From a checkpoint of a small mixture-of-experts model trained on Wikipedia: 10 layers, 64 SwiGLU neurons an expert.
Below are experts of layer 4 (counted from 0) of a mixture-of-experts language model. Rows are named router (the router's row for the expert), gate (a neuron's input weights, with its number), up (a neuron's input weights, with its number) and show model dimensions 0-255. Each number is 128 + 24 x the weight over its row's rms, rounded and kept within 0 to 255.
Before each expert's rows: "mostly gets" lists some tokens that are sent to it at least half of the time; "comes after" lists some tokens at least twice as common just before its tokens as in all text. This comes from a sample of Wikipedia text that the model never trained on. Tokens count by the router's weight.

# expert 194
mostly gets: " Phylum", " Released", " Coordinates", " Written", " Occupations", "DST"
comes after: "-", " •", " Binomial", " St", " Sub", " Design"
router [117 114 160 131 168 113 110 109 157 109 160 137 123 124 126 139 121 137 142 117 103 103  93 143 120 112 195 102 128 141  78 153  98 120 148 143 132 106 118 121 141  58 119 159 124 130 109 115 141 132  96 126 123 155  91  85 127  99 121 124 123 122 109 176  85 119 124  86  50 116 113 128 160 134 167 114 157 161 115  99 105 182 128 139 127 132 136 138 112 109 111 149 101 134 154  82 158 138 149 109 110 139 112 146 166  88  95 150 117 130 136 160 105  92 132 151 100 116 127 134 133 114 132 117 118 130 137  89 160 109 113  98 109 145  80 138 115 115 119 155 156 169 137 128 125 150 133 165  98 148  99 152  96 144 145 108  98 103 111 119 101 164  90 140 133 134  83 144 153 150 117 153 153 137 102 106 155  96 112  97 123 150 116 118 119  85 148 141 123 155 129 117 176 104 133 132 118 144 105 111 106 122 126 152 127 142 155 129 115 112 112 139 144 103 122 137  85 115  60 124 148  86  90  87 163  75 138 107 136  93 109 102 145 147 152 151 143 140 145 159 121 146 131 110  78 125 116 123 105 143 134 109 181 135 149 151]
gate0 [109  92 152 131 124 160 116 148 111 120 159 136 131  95 120 172 149 136 108 125  99 125 129  83 180  90  94 122 114 106 117 164  92 134 108 151 122  87 107 133 121 130 110 159 119 125 108 157 133 117 138 114 137 113 166  66 137 147 129 106 103 154 128 120 137 123 145 130  82 131 115 133 119 114 168  88 104 121 130 110 105 130 122 142 153 169 187 104 129 133 133 161 102 110 167 148 114 118  65 142  97 118 122 115 134 112 160 114 115 171 111 121  97 128 158 137 118 100 151 128 158  78 112 114 134 133 156 131 134 131  78 133 139 107 134 119 121 113 156 126 141 103 169 122 164 147 137 134 108 130 151 196 150 146 137 149 115  95 147 112 191 137 137 124 122 114 128 128 116 179 122 140 107 135  71  97 141 138 118 105  95 108 125 104 120 150 112 115 138 129 133 147 125 180 102 115  96 107 118 100 166 141 165 108 141  94 153 131 110  96 139 130 138 104 178 114 157 178 132 133 146  89 157 113 136 127 115 143 165 149 148  89  96 131  93 180  81 145 110 127 154 132 139 138 159  89 124 145 178 123  93 111 124 113 107 126]
up0 [135 154 133 138 156  78 127 111 142 115 106 118 135 146 101  85 115 138 140 112 170 147 162 132 103 168 137 139 145 144 131  93 162 109 152 114 122 157 163 138 126 180 162  82 132 140 157 136 115 139 139 145 123 130 106 169 142  63 111 129 111 111 143 128 125 117  99 110 148 122 184 138 142 151 109 147 136 153 110 157 150 129 147 132 129  81  94 131 127 127 138 102 145 122 106 127 154 125 196 116 156 132 152 141 127 119 124 120 152  98 142 123 178 140 112 134 146 152  92 127 116 186 134 123 106 151 100 136 119 101 172 113 146 120 115 134 136 170 112 137 122 123  78 102 140 129 116 110 159 124 117  70 136 111 115 108 158 186 110 137  46 126 120 148 128 162 118 129 110  93 128 102 151 124 187 158 111 122 130 128 146 158 132 112 142 116 134 160  85 147 145 114 127 108 138 126 161 171 121 159  84 123  76 150 124 143  74 121 164 161  94 136 136 109  96 135 103  80 125 134  99 148  95 140 126 115 129 116 125 109 124 177 176 122 150 114 139 101 145 131  94 104 147 121  98 136 133 128 110  97 130 146 143 124 157 128]

# expert 81
mostly gets: " Genus", "|---|---|---|---|\n", " Died", " Binomial", "|---|---|---|\n", " Animalia"
comes after: "-", "|", ":", " Binomial", " a", " •"
router [158 109 194 105 160 105 129 112 141 115 171 141  89 120 123 180 138 142 123 110  92 127 123 146 110 159 134 123 125 146 118 137 111 163  99 135 150 106 102 154 155  62 119 170 152 111 117 152 142 140 103 152 114 125 105 103 178 123 108  90  90 116 103 113 101  98 103  84  89 116 131 125 124  97 177 110 132 154 112 143 122 230 120 110 130 149 125 127 153 119  69 146 109 142 136  95 141  99 139 125  97 117 126 133 145 128  97 122 157 146 120 140 106 117 135 134 126 136 127 138 120 124 127  74 148 133 129 110 157 141 121 132 132 152 105 153 154 130 135 136 133 157 144 116 111 137 108 183  90 127 108 137 120 135 136 130 106 103 154  94  69 143 117 126 159 111 118 153 135 165 134 136 118 122 129 148 153 133 135 128 140 160 126 124 146 103 129 121  95 139 179 111 162 110 105 120 127 144 123 106 140 101 122 128 155 140 136 149 104 152 127 126 160 135 104 123  88 126  62 150 133 124  92 105 142  84 134  98 185  78 137 108 150 125 172 155 140 128 145 136 147 101 157 103 106 100 125 112 125 148 107 113 179  95 117 163]
gate0 [156 144 147 157 152 112 121 124 124 169 200  76 154 117 133 131 126 143 118 111 138 157 139 147 113 122 146 155 120 157 166 145 116 118  82  87 145 152 119  73 163  87 114 136 139  75 166 134 134 156 156 152 119 156 113 134 158 123 120 135 144 136 120 153 101 138  85 107 131 154 103 144 117 150 163 124 104 127 111 143 121 185 140 137 144 158 129 122 133 156 121 141 120 136 162 148  74  56 154  97 125 135 134 134 148  93  98 133 141 138 124 122 133 161 163 153 148 116 150 114 144  88 130 126 124 106 137 136 140 118 126 137 138 135 121 112 148 150 134 114 103 132 166 113 149 115 107 116 128 114 122 104 125 114 117 159 153 132 168 109 129 126 138  94 144 134 126 123 137 103 150 132 163 153 122 117  82 167 125 112 135  64 134 148 126 121 107  86 107 122 107 130 123  89 133 121 140 103 130 147 110 116  81 157 155  96 151 114 175 129 137 167 144 123 144 120 173 177 107 192 121 124 161 120 150 144 137  87  63 155 150 151 129 102 125 117 112 170 131  91 188 158 140 121 137 149 124 145 110 117  69 113 151 126 127 114]
up0 [154 131 138 144 162 117 116 117 122 139 211 135 123  87 108 105 131 145 130 126 156 132 167 131 136  99 140 146 130 163 150 126 151 130 118 132 141 125 131  80 142 101 117 142 136  99 167 148 146 130 100 203 148 167 112 119 161 122 136  99 135 141 132 148 122 115 127 134 131 119  93 121 154 168 158  85 130 124 101 184 155 169 154 156 145 123 107  90 135 155 129 123  93 143 120 139 121  77  97  82  95 151 113 110 151  92 113 132 124 158 124 129 134 177 175 182 162 151 129 131 106 115 129 122 152 158 165 153 147 130 146 128 143  95 122 167 162 137 105 109 102 113 178 112 108 141 132 166 130 150 125 133 135 111 128 111 140 159 126  91  93 153 125 106 125 119 107 139 169  84  95 128 142 146 109 122 100 158 137 121 133  77 120 117 136 126 139 135 134 104 115 155 105  87 137 124  88 146 119 139 105 131 119 151 130 105 137  94 170 145 119 140 116 121 118 123 196 136 123 171 136  91 147  81 145 163 144 136  69  94 133  88 130 126 109 134 116 148 156 114 172  97 126 107 115 162 123 147 122 125 100 124 148 115 130 113]

# expert 197
mostly gets: "Th", " Bur", " th", " Ow", " bur", "-b"
comes after: " B", " b", "B", "b", "-b", "eb"
router [110 174  87 109 151 121 115  92 156 128 143 135 138 127 138 131  94 108 129 151  92  87 111 147  72 142 132  78 103 162 106 131 130 152 167 112 151 105 112 153 141 119 131 151 115 122 124 131 111 104 101 167 108 118 143 132 168 109 121 112 160 103 106 148 121 128 112 120 128 128 130 114 122 132 129 153 119 141 114 119 144 169 127 133 137 118 112 142 172 100 100 107 110 159 125  90 134 185 155  91 127 152 134 110 189 113 123 180 133 125 161 138 144 132 131 116 106 124  87 158 171 151 136  75 146  98 125 114 122 102 103 116 130 173 134 159 171 124 120 140 131 141 117 126 136  92  92 146 101 121 127 130 129 122 133 107 105 127 126 116  86 150 113 124 145 139  88 141 130 122 108 133 133 102 175 127 148  91  93 110 136 154 177 121  89 111 163 140 103 156 147 133 164 103 130 135 115 139 143 127 167  90 139 124 124 111 170 142 104 120 146 107 155 106 113  95  92  96  96 133 138  89 115 112 164  80 178  97 157  86 151 120 144 122 171 127 171 132 165 107 150 123 126 104  76 135 153 104  78 143 110 152 119  86 143 162]
gate0 [124  62 118 142 114 121 105 122 155 143 116 109 117 118 163  95 100 154 163 122 127 156 141 106 130 107 118 124 151 127 155 110 102 132 156 158 137 131 146 149 120 139  82 111 150 123 144 172 122 112 180 104 138 135 140  86 139 155 125 116 124 141  92 125 117 140 109 130 160 134 132 137 141  38 111 116 162 121 132 107 114 141 128 141 174 125 134 110 148 143 130 118  98 167 130 109 121 144 118 135 128 106 140 116 136 168 113 122 146 123 143 144 123  77 155 158 129 146 124 127  75 135 124  80 126 145 163 160 113 133 121 147 156  97 105 119 120 145 127 132 143 130 107 197 107  83  93 155 120 112 118 125 125 162 142 151 106 103 137 124 108 152 180 148 128 135  87 138 149 141 115 137 154 139 101 177 145 126 102  99 135 160  92  58 171 113  97  95  90 140 129 108 101  74  99 110 140 116 162 121 162 148 159 149 141 137  65 135 172 136 106 109 133 132 128 108 105 150 128 134  72 152 146 115 133 145 118 124 150 111 100 168 134 116 127 125 100 138 159 167 133  98 147 110  96 116 136 127 107 151  89 131 140 172 144 107]
up0 [123 172 137 111 115 105 138 124 124  84 139 135 169 110  91 162 146  92 126 100 142  98 138 162 148 120 132 111 123 135 131 162 153 148  97 104 132 104 101 121 156 104 177 139 142 127 106 114 126 159  68 165 123 149 105 142 108 161 121  97 106  86 171 160 169 151 139 113  99 123 149 101 147 205 162 125 129 135 111 136 121 145 143 123  96 135 143 143 122 113 112 115 133 104 113 135 156 121 152 115 108 167 123 149 123  74 106 112 129 158 138 126 108 167 126  94 105 106 142  98 183 120 153 176 119 149 124  98 109 156 115 125  94 121 130 128 117 119  90 145 119 150 142 108 138 165 149 126 122 171 129 152 138 140 137 150 177 168 129 112 147 126 110 123 147 115 150 133 128 121 122 146 122  91 153 108 100 149 156 162 143 142 131 149  91 127 151 162 153 137 145 137 151 176 105 135 142 151  85 124 148  68 107 106 138 130 160 143 101 125 147 106 138 141 103 167 148 136 131 149 184  88  99 110 114 115 120 121 134 145 108  86  81 174 129 162 154 152 135 119 146 128  93 148 144 134  94 125 140 153 163 128 129  88  84 146]

# expert 151
mostly gets: " Gl", " Greg", " fact", " contract", " Bruce", "igg"
comes after: " B", " St", "b", " st", " b", "B"
router [116 128 124 128 137 126 115 124 198 127 129 129 121 119 153 154  86 130 144 131  87  96  89 124  75 160 127 130  98 130 101 116 113 148 154 135 129 113 125 156 161 101 124 136 125 124  91 137 135 102 133 146 122 117 111 122 131  97 131 123 153  92 105 112 115 103 132 132 132  99 105 145 136  96 104 133 116 146 125 112 124 175 130 111 126 120  98 167 150 107 117 122 136 159 127 123 133 124 160  74 109 118 141 101 166 139 105 151 115  87 152 149 139  78 104 136 106 129 134 176 133 122 125 105 112 118 169 120  85 131 115 100 122 174 139 205 139 106 132 148 119 146 123 140 117 137 141 142  77 136  98 127 120 139 129 111 112 134 168 119 125 182 145 161 137  96  78 159 140 116 131 117 131 101 131 150 161 121 137  81 177 182 161 115 103  92 157 154  83 156 145 129 164  91 123 119  94 161 160  82 124 143 148 137 116 121 196 152 115 139 123 138 140 108 122 107  84 124  67 132 170  98 116 121 135 108 127 123 127 102 126 130 160 127 102 134 135 169 157 130 136 119 106 145  97 121 127  88  85 168 106 169 134 101 149 128]
gate0 [121 137 136 188 128 129 167 123 114 104 115 114 101 132 115 174 126  90 120 146 107 132 127 135  99 115 110  95 148 115 136 100 100 115 147 153 146 125 116  86 109 114 175 121 129 129 136 132 120 116 164 138 140 125 149 109 120  90 134 125 110 142 118 162 178 152 126 129 120 148 140 160 140 150 134 134 108 126  90 143 125  93 137 111 125 119 133 165  95 114 139 127  56  69  77 150 109 180 160 147 113 154 160 134 125 178 102 103 121 118 110 110 162 105 131  64 203 136 171 143 124 105 118 145 136  58 121 150 142 119 145 113 148 147 128 123 124 107 174 112 156 132 133 158 139 126 129  77 130 153 146 103 118  99 132 129 151 145 116 144 145 105  98 149  58 132 130 156 153 105 104 138  97 141  98 169 131 131 113 127 127 155 161 120 118 107  91 140 160 111 110 140 133 140 145 112 178 137 163  96 120 153 123 119  98  94 114  78  92 149 142 110  91 109 121 131  82  99 124 127 178 133 152 169 134 112 104 136 104 130 137 113 161 137 135 142 121 142 133 124 111 115 102 126 116 141 153 143 101 121 146 108 127 135 137  87]
up0 [136 120 169 173 105 163 162 103 118  90 114 108 110 146 127 163 138  80 128 139  84 148 121 126 121  83 120 102 136 123 137 108 103 133 151 156 154 130 100 117  83 118 166 142  92 154 116 138 141 103 172 168 115 137 118 115 133 127 118 147 118 138 134 142 151 141 103 114 115 136 150 162 132 152 130 131 129 107  94 133 118 101  97 153 132 120 145 127  85 137 135 125  83  70  78 129 117 157 167 139 107 185 175 158 134 141 103 126 148 114 123 133 154 134 151  82 174 162 134 145 143 135 166 104 160  72  88 131 122 138 116  81 128 159  88 109 125 103 166  93 125 153 136 184 115 128 154 106 101 159 141 103 116 117 122 123 152 120 106 135 162 150 126 147 136 117  99 166 152 122 138 155  86 117 112 151 129 139 138 125 137 148 156 161 120 123 111 133 152 118 121 150 124 131 114 140 201 109 119 126 140 131 106 130 129 141 101 116  63 165 150 105  66  86 130 119 109 107 109 129 129 149 151 137 140 114 109 133 120 120 119 134 145 181 151 161 124 130 135 110 100  91  97 124 125 107 133 125 133 188 112 142 141 152 107 114]

# expert 110
mostly gets: " Long", " Lewis", " Las", " lines", "loyd", " Lang"
comes after: " L", "l", "L", " l", "oll", "ch"
router [106 144 134  92 112 117  97  89 180 108 160 142 100 130 157 166  85 161 125 104 113  94 103 142  94 134 139 134 107 164  72 140 123 130 174 106 125  96 116 103 134  97 138 160 131 134 126 129 144 120 142 120 125 117  90 140 154 108 124 122 105  87  58 134 102 123  84  97 109 120 133 162 125 122 117 119 138 139 111 149 126 194 159  89  87 113 145 130 160 115 109 119 169 140 137  71 114 128 125  98  93 117 132 138 157 109 119 141 124 112 145 120 127 135 124 165 126  99 103 142 138  76 136  83 137 102 146 103 142 114  90 101 132 137 136 151 142 114 136 136 158 141  93 148 114 132 121 131 114 173  86 123 128 148 170 154 122  87 132 110 106 183 118 115 138 108  90 168 158 139 113 126 138 108 112 141 192 104 124 119 161 173 124 121 125 108 171 132 134 150 117 118 185 112  99 128 114 161 107  80 138 144 121 140 160 146 143 126 113 156 140 100 133  89 117 116 146 123 118 139 145 142 100 110 138  94 144 159 141 100 108 120 138 158 137 135 137 141 148 126 172 123  96 112  89 170 126 147  85 144 111 143 118 114 130 168]
gate0 [136 107 110  86 135  77 162 111 131 158 172 166 125 123 135 158 119 108 109 130 106 114 104 100  87 168  89 139 126 151 108 140 118  94 116 116 159 156 135 144 148 129 142 168  98 120 106  86 131 102 143 140 165 123 142 138 175  69 164 146 126 125 121 133 108 119 122 128 118 108 126 139 148 158 118 134 157 101 141 118 153 118  92 176 169 138 124 134 147 115 144 168 132 169 105 145  96 123 143 125 120 146 155 139 125 165  91 162 123 153 126 121  86  82 141 134 152 121 137 111 105 146 116 113 102 132 119 125 128  96 103 132 118 130 106 172 119 111 157 138 148  80  83 121 106 116 118 129  99 101 117  89 118 104 111 136 164 141 136 140 155 146 168 144 114  92 104 152 170 114 170  81  80 157 122 137 160 104 132 144 153  50 170 143 135 132  92 146 122 107 124 145  94 114 113  95  95  88 103 109 134 111 197 127 136 131 143 138 110 142 142 153 172  85 133  78 129 141  95 152 166 125 122 112 123 138 150 128 142 106 151 136 129 136 165 120 127 106 143 107 116 116 156 133 130 104 110 103 136 114 117 134  95  91 126 120]
up0 [121 139  94 128 133 178  97 150 106 122  99 121 109  99 154 110 137 170 157 151 134 121 143 119 117  74 135 157 159  68 135 134  88 144 139 154  99 132 140 122  88 126  91 109 121 149 171 104 158 142 119  97 120 133 136 136  99 151 105 125 135 144 138 147 144 157 143 106 126 181 152 123 121  96  91 134 100 155 131 151 135 135 143 113 134 155 129 151  78 108  93 140 109 125  93 149 137 118 130 136 145 117  98 111 105 118 156 147 125  82 130 122 157 148  76 137 127 110 148 149 122 135 120 167 108  75 105 144 145 150 121 168 162  77 141 132 141 124  99  97 121 123  85 146 115 124 113 140 139 132  81 178 136 123 145 145 113 128 119 121 131 179 125 106 103 148 133 119 125 121  91 140 137 161 128 116 103 146 107 113 135 158  75 127 130 102 151 153 150 130 133 122 159 134 168 144 140 126 107  99 148 134 122 133 120 111 111 104 122 103 110 104 135 138 159 143 133  98 166 110 146 167 131 126 135  95 144 160 101 176 119 149  78 139  96 125  92 201 136 127  86 111  82  85 143 127 120 130 130 133 156 142 190 185 147 151]

# expert 240
mostly gets: "|---|---|---|---|---|\n", " Succeeded", "|---|---|---|---|\n", " Ts", "|---|---|---|\n", " Animalia"
comes after: "-", " |\n", ":", "\n\n", ")\n\n", "Personal"
router [137 116 171  99 147 104  88 121 144 117 175 133 121  99 152 150 108 123 137 120  79  86 104 145 126 136 159 120 107 154 140 160 124 132 120 129 154 110  90 174 146 123 138 127 108 108 120 165 122 109 100 160 127 141  94  77 143 122 109 116 125 122  86 194  99 135  97 140  73 117 115 129 132 102 135  73 119 153 105 119 119 151 125 135 115 126 114 154 127  79  85 167 132 128 126 105 127 148 112 106 139 144 123 167 161  97 111 118 129 161 165 149 136 123 151 110 131 135 128 124 127 127 108  84 166 155 120  92 124 139  92  95 161 178  92 147 144 109  93 150 137 150 141 150 127 125 119 158 111 132 114 125 100 126 151 118  98 101 167 112  91 181  84  96 167 131 122 140 190 133 135 115 146 138 101 122 178 102 159 131 152 175 120 111 118  85 150 153 130 147 179  95 120 114 110 148 143 136 151 130 140 112 162 144 123 108 150 150 107 125 105 116 150 122 122 126  98  89 118 118 126 145  66 103 142  96 139 132 156 104 112 118 143 135 135 172 172 138 126 142 145  94 128 143 121 113 125 122  97 176 146 123 127 137 135 150]
gate0 [127 121  82  97 154 155  98 137 152 114 168 149 134 136 106 120 148 150 149 129 127 146 121 154 102 108 124 120 121 133 143 108 117  84  74 113  83  63 138 155 148 115 131 157 153 111 145 146 151 141 119  84 145 167 110 138 162 165 132 142 130 138 116 163 116 114 110 109 140 119 128 147 160  75 133 120 150 140 149 149 106 151  99 108 102 135 142 121 141 127 111 137 134  95 162 137 126  93  81 149  76 131 107 117 148 118  93 137 153 120 167 109 102 120 150 143 157  94 114 148 135 113 115 115 135  84 129 104 148 190 124 148 132 141 126 165 154 137 121 123 135 157 126 132 139 127 140 131 130 127 132 158 110 126 113 155  95 117 164 151  94  78 101 170 129 133 142 117 128 160 148 131 124 141 104 195 190 125  99 133 128 166 113 119  88  82 161 130 126 113 126 152 130 125 182 116 151 124 160 154 136 126 123 123 115 123 141 116  88 111 138 135 151 159 116 104 119 161 127 146 132  67  66 130 159 140 110 111  67 108 110  81 124 111 141 118 160 137 141 129  79 167 128 100 124  93 134 123 104 120 117 108 167 160 121 127]
up0 [133 155 169 155 114  99 152 116 117 138 108 116 128 119 144 130 100 102 131 150 128 125  93  94 127 149 129 121 147 119 114 144 118 156 176 127 165 145 106 111 133 162 153 109  91 159 142 129 110 125 143 156  88 100 135 110 109 104 119  92 124 118 145  77 145 131 125 120 136 125 162 119  97 176 125 131 105 119 157 154 159  99 177 114 172  90  95 138 122  87 141 118 135 162 122 122 143 132 203 110 197 115 158 147 142 103 135 125 125 100  81 159 153 107 108 121 105 160 138 130 114 159 141 113 128 172  93 139 115  82 147 104  96 107 146 101 121  90 134 117 155 109 126 110 141 125 115 166 138 118 126 113 154 148 116 112 156 136 106 139 127 186 158 104  88 122 136 124 125 104  97  98 153 108 147  84  73 119 160 114 138 120 148 133 175 152 114 110 111 142 116 113 143 113  92 152 102 128  98  72 123 144 144 138 137 142  98 145 147 120 145  96 132  99  93 147 115  96 134  79 116 169 174 139 130  94 158 148 158 126 133 146 146 124 126 132 123 129 118 122 161  64 124 153 127 144 113 109 147 137 148 152 105  97 148 160]

# expert 96
mostly gets: "umbent", "ant", " politician", " directed", "ceed"
comes after: "20", ".", "19", "°N", "r", "′"
router [114 136 144 123 149 120 113 112 166 103 171 118 143 116 180 132  63 140 135 139 103 106 124 149 112 131 175 136 111 160 138 145  84 151 133 132 134 125  98 164 183  71 100 143 163 148 103 150 100 112 106 129 123 145  77 128 125  98  88 146 139  91  90 152 117 115 134  89  85 116 152 138 132 123 150 136 162 135 132 109 130 175 154 108 136 133 114 170 132 110 120 109 131 163 138  78 133 136 134 117 109 148 141 141 140  99  92 152 110 133 144 122 147  86 136 139 100  95 119 109 128 156 125  99 143 122 148  82  94  82 104 135 135 137 111 147 144  93 122 173 110 170 121 151 124 114 135 149  90 127  83 131 120 146 150 134  75 103 164  57 123 162 122 110 144 121 135 132 143 160  97 121 130 108 124  97 142  96 150 107 165 126 137 111  97  95 141 109 128 157 178 118 207  89  93 131  88 176 121 129 115  82 138 136 115 126 129 115 121 141 105 125 128 146 118 140 134 110 101 124 114 109  98 127 136 120 135 129 125 118 102 111 171 138 117 135 125 122 143 122 126 134 127  93  79 132 139 120  92 130 139 152 159 100 145 129]
gate0 [102 184 122 114 127  94 124 125 123  99 123 178 102  56 135 112 164 148 124 152 119 106  92 121 152 145 136 124 108 141  91 177 141 149 122 139 131 124 151 151  99 125 146 177 109 182 125 129 119  77 150 146 167 139 111 204 157 147  75  93 132 121 100 172 126 144  70 152 143  98 104 102 139  88 103  76 118 101  99 149 143 139 141 132 129 117 100 119 175 119  88 114 143 131 134 129 139 110 123 105 120 126 134 115 138  81 114 100 153 179  84 144 138 139  93 125 146 118  88 143 134 160 120 129 129 121 170 123  80  99 116  83 159 185 155 110 131 129 120 109 152  82 133 155 116 121 154 128 123 136 140 109 122 125 113  95 148 162  97 133 151 166 169 152 130 135 141 103 140 142 117 129 121  81 142 138 143 119 134 108 141 164 131 139  75  98 147 117 143 135 159 107 159 126 113 101 151 132 121 107 130 117 111 156 132 113 133 150 103 114 133 108 139 128 119 134 111 174 146 147 142 121 124 132  90 126 153 126 152 109 150  96 142 162 156 142 149 126 132 120 146  85 113 141 120 124 110 131 150 151 128 126 160 121 149 136]
up0 [ 87 163 134  84 109 108 144 114  95  89 122 149 110 110 124  98 164  77 179 173 129 127 150 133 107 116 148 138 133 143 113 126 152 142 134 130 116  99 105 117 111  95 159 135 132 156 125 125  97  90 144  97 161 130 131 195 169 130  97 136 127 163 102 135 152 132  58 142 107  93  93 147  99 108 122 111  95 123 126 121  91 128 128 173 142 151 136 143 141 127  82 129 109 140 127 133 118 108 122 143 152  99 117 139 134  78  95 110 131 164  91 132 128 103 157  89 136 130 122 143 102 160 141 124 191 112 167 136 108  96 141 175 119 159 158 100 126 159 132 109 135 116 132 144 143 178 119 106 147 129  62  78 159 162 118  80 185 148  94  96 134 127 134 138 122 127 124  69 141 117 108 150 136 135 148 145 123 110 103 126 102 156 105 156 122 141 145 108 154 120 134 101 152 118 156 164 113  86 135  99 135 153 138 118 124  77 133 130 125 152 135 113 136 160  89 122 131  70 127 114 117 141 110 129 141 130 132 136 131 115 126 137 138 158 111 116 109 106 129 103 154 139  93 133 146 137 123 106 119 168 117 140 104 105 128 120]

# expert 221
mostly gets: "iang", " Jak", " Hud", " Georg", " Krist", "č"
comes after: ".", "j", "°", "z", "v", " ."
router [124 165 113 100 127 123  76 104 177 128 175 162 138  85 128 117  74 124 155  95 100  82 104 103 146 125 186 121 103 167 128 155 111 110 135 132 148 116 113 158 153 112 135 157 135 134 119 137 118 129 137 122 130 119  98 137 135 115  89 113 142 104  93 154 101 147  95 102  85 113 112 132 157 142 125 103 145 136 125 127 149 141 138 117 133 142 117 171 157  93  78 119 115 153 130 119 158 112 126 101 144 160 139 137 149 132 110 118 132 120 158 154 103 124 143 126 114 111 117 118 133 140 125 116 170 130 170 114  84  77 111  97 140 151 129 174 143 116 137 169 134 113 108 143 103 136 134 139 100 149 134 138  96 136 145 110 114 118 151 102 137 130 131 133 110 122 133 166 150 158 135 129 130  46 113 133 178  94 106 123 161 140 133 114 101  69 165 166 107 196 177 129 168 117 104 124  92 167 137 123 109 102 139 144 138 128 161 131 137 126 147 130 167 135 127 151 165 133 109 133 123 104  91 100 132 106 137  98 129 116  87 121 169 125 124 159 175 135 144 131 150 120 154 109 113 129 163  89  94 155 126 152 167 107 127 103]
gate0 [139 104 138 154 120 127 166 150 149 152  57 124 153 173 121 129 125 127 126 149 155 141 115 123 140 128 139 195 120  97 151 110 131 154 151 154 105 155 117 136 130 155 133 122 138 126 146 128 174 102 125 127 136 113 120 148 107 121 105 125 125 114 143  95 197 149 125 126 125 112 150 145  93 143 109 116 127 170 122 156 129 126 118 126 128 114  91 156  95 163 140 141 178 153 169 138 184 136  97 151 109 126 140  79 139 148 155 126 125 100 137 156 156 134 119 139 150 100 148 133 162 190 100 111 114  79 138 104  93 115  87 167 151 140  97 107 120  56 154 116 115 140 173 138 122 152 157 110 131 152 164 116 119 144 155 124 166 128 117 146 123 116 169  83  95 128 125 152 133 122 146 158 132 120 126 127 130 118 150 131 128 113 160 115 142 144 156 162 115 122 162 153 153 137 132  91 153 177 136 136 153 122 113  98 106 181 123 117 181 119 145 145  81 130 177 152 144 174 150 148 125 140 133 177 108 145 127 150 136 130 101 154 105 140 143 139  76  96 121 139 134 117  99 133 122 151  87 114 134 136 136 140 150 124 123 162]
up0 [148 138 121 125 126 162 128 144 157 156 154 133 122 116 119  47 108 106 144 163 106  96 136 139 163 132  94 139 133 133 109 162 110 101  88 173 147 120 117 116 132 135 111 109 132  82  96 112 158 171 134  42 105  92 122 128 129 136 150 132 126 152 134 103 125 131  99 139  61 182 137 165 105 141  91 117 160 164 139 122 131 142 102 130 133 125 137 132 119 114 158 126 155  76 128 145  94 100 122 140 128 107 115  98 108 137 142 106  89 148 124 125 144 138 158 131 169  92 160 147 170  79 123 137 136 144 133 129 127 149 126 103 168 100 135 131 130  96  94 106 117 116 111  95 137 128 139 120 177 105 101 125 153 108 133 140 113 110 126 175 103 147 162 149 103 134  97 167 140 107 127 130 118  79 150 128 126 135  77 125 117 116 211 163 122 164 136 125 120 100 144 124 133 114 134  98 102 104 118 108 154 128  90 123 133 129 146  97 133 126 106 125 178 112 146 118 127 120 123 104 143 130 134 118  88 152  87 113 112 106 104 135 124 111  91 130 150 141 130  98 171  79 148 143 127 121 114 127 124  99 137 139 140  83 123 104]

# expert 232
mostly gets: "18", "19", "17"
comes after: " ", "–", " (", "(", "_{", " (−"
router [154 133 121 125 161  84 109 110 141 108 142 126 124 125 157 154  61 152 120 111 101 118 117 118 101 125 162 104 127 158 115 139 113 154 147  89 157 131 104 154 147  89 142 160 144 145  91 123 134 120 103 147 114 153  36  99 137 138  97 103 140 109 100 154 134  95  89  88  99 104 117 103 117 111 152 123 126 149 146 137 142 150 148 149 138  89 126 133 166 100  94 127 130 127 114  98 161 132 153  87 126 150 175 156 150 123 104 150 168 130 169 177 132 101 149 108 112 124 107 136 125 160 138  80 169 150 129 107 122 116  93 117 127 126 113 169 145  89 119 155 146 137 138 126 100  84 133 142 128 149 105 147 104 115 140  96  98 117 116  72 123 155 132 147 127 115 120 157 118 122  90 136 125 113 134 114 127 116 122 127 140 163 113 109 115  70 132 158 141 141 182 117 177 103 101 165 106 176  85 133 140 126 128 148 136 132 146 147 101 138 138 118 148 126  91 128 133 147 105 134 134 128  78 125 144 111 137 136 146 106 106 103 151 153 126 134 152 158 141 127 163  99 127 123  70 115 138  94 102 172 128 168 148 112 156 149]
gate0 [118 161 115  94 146 134 130 129 136 117 164 131 101 126 199 136 123 124 145 137 125  74  99 139  89 171 149 128 111 163 153 178  86 129 114 142 124  83 125 132 194 127 105 106 164 119 125 125 123 141 138 139 130 137 133 167 167 103  84 174 109 119 121 154 162 146 133 115 126 127 149 110 117 148 115  84 119 134 152 140 138 141 156 110 125 109  94 135 111 101  70 153  70 114 141 165  85 137 161 104 130  86  46 146 137 111  85 144 105 136 132 174 100 142 103 132 109 110 145 129 157  97 128 151 102 111 159 123 140 150 118  91 123 137 117 101 155 124 120 142 159 148 161 108 119 131 123 149  92 150 119 156 156 118 135 134 123  94 153 104 107 134 122 128 141 112 118 104 137 160 140  92 139 149 116 145 136 119 176 109 128 116 155 123 139 115 123 117 108 135 123 107 150 125 156 124 145 103 111  97 153 134 167 162 134 142 159 137 103 131 163 142 121 148  81  94 146  95 137 103 171  87 132 114 176 127 142  71 133 122 101  86 140 135 146 117 145 106 146 124 184 124 137 103 119 121 117 114 125 136 135  83 135 148 126 102]
up0 [142 139 178 126  84 138 144 122 125 133 116 113 122 113 172 139 115 166 120 106 137 125 126 126 152 111 134 139 115  64  97 105 121 115  73  87 149 125 149 144 140 110 134 134 114 175 170 124 130  78 120 154 104  78 139 138 116 104 125 107 126 127 141 140 156 158 108 156 148 136 151 131 116 109  97 127  81 144 120 138  97 135 139 137 126 175 137 138 124 124 158  89 144  92 117 117 145 128  90 115 152 143 137  98 128 169 158 101 110 164  64 126 138 103 116 125 119 122 146 139 159 130 135 165 134 119 163 143 122 152 104 168 157 119 140 140 137 123 139  73 113 120 150 185 161 138 129 119 142  76 141  66 139 156 144 119  88 129 104 166 175 140 154 119 114 135 159 129  84 125 113  89 107 159 132 126 166 123 133 121 111 136 115 137 111 149 103 101 142 118 126 119 161 123  78 115  90 128 146 119  85 143 100  67 119 120 150 166 106 127 127 105 115 130 145 154  97 126 140 129 119 115 128 148  85 108 142 128 134 124 120 134 171 136 134 164 100 137 114 141 127  74  98 153 105 118 171 134 138  92 138 164 128 111 186 160]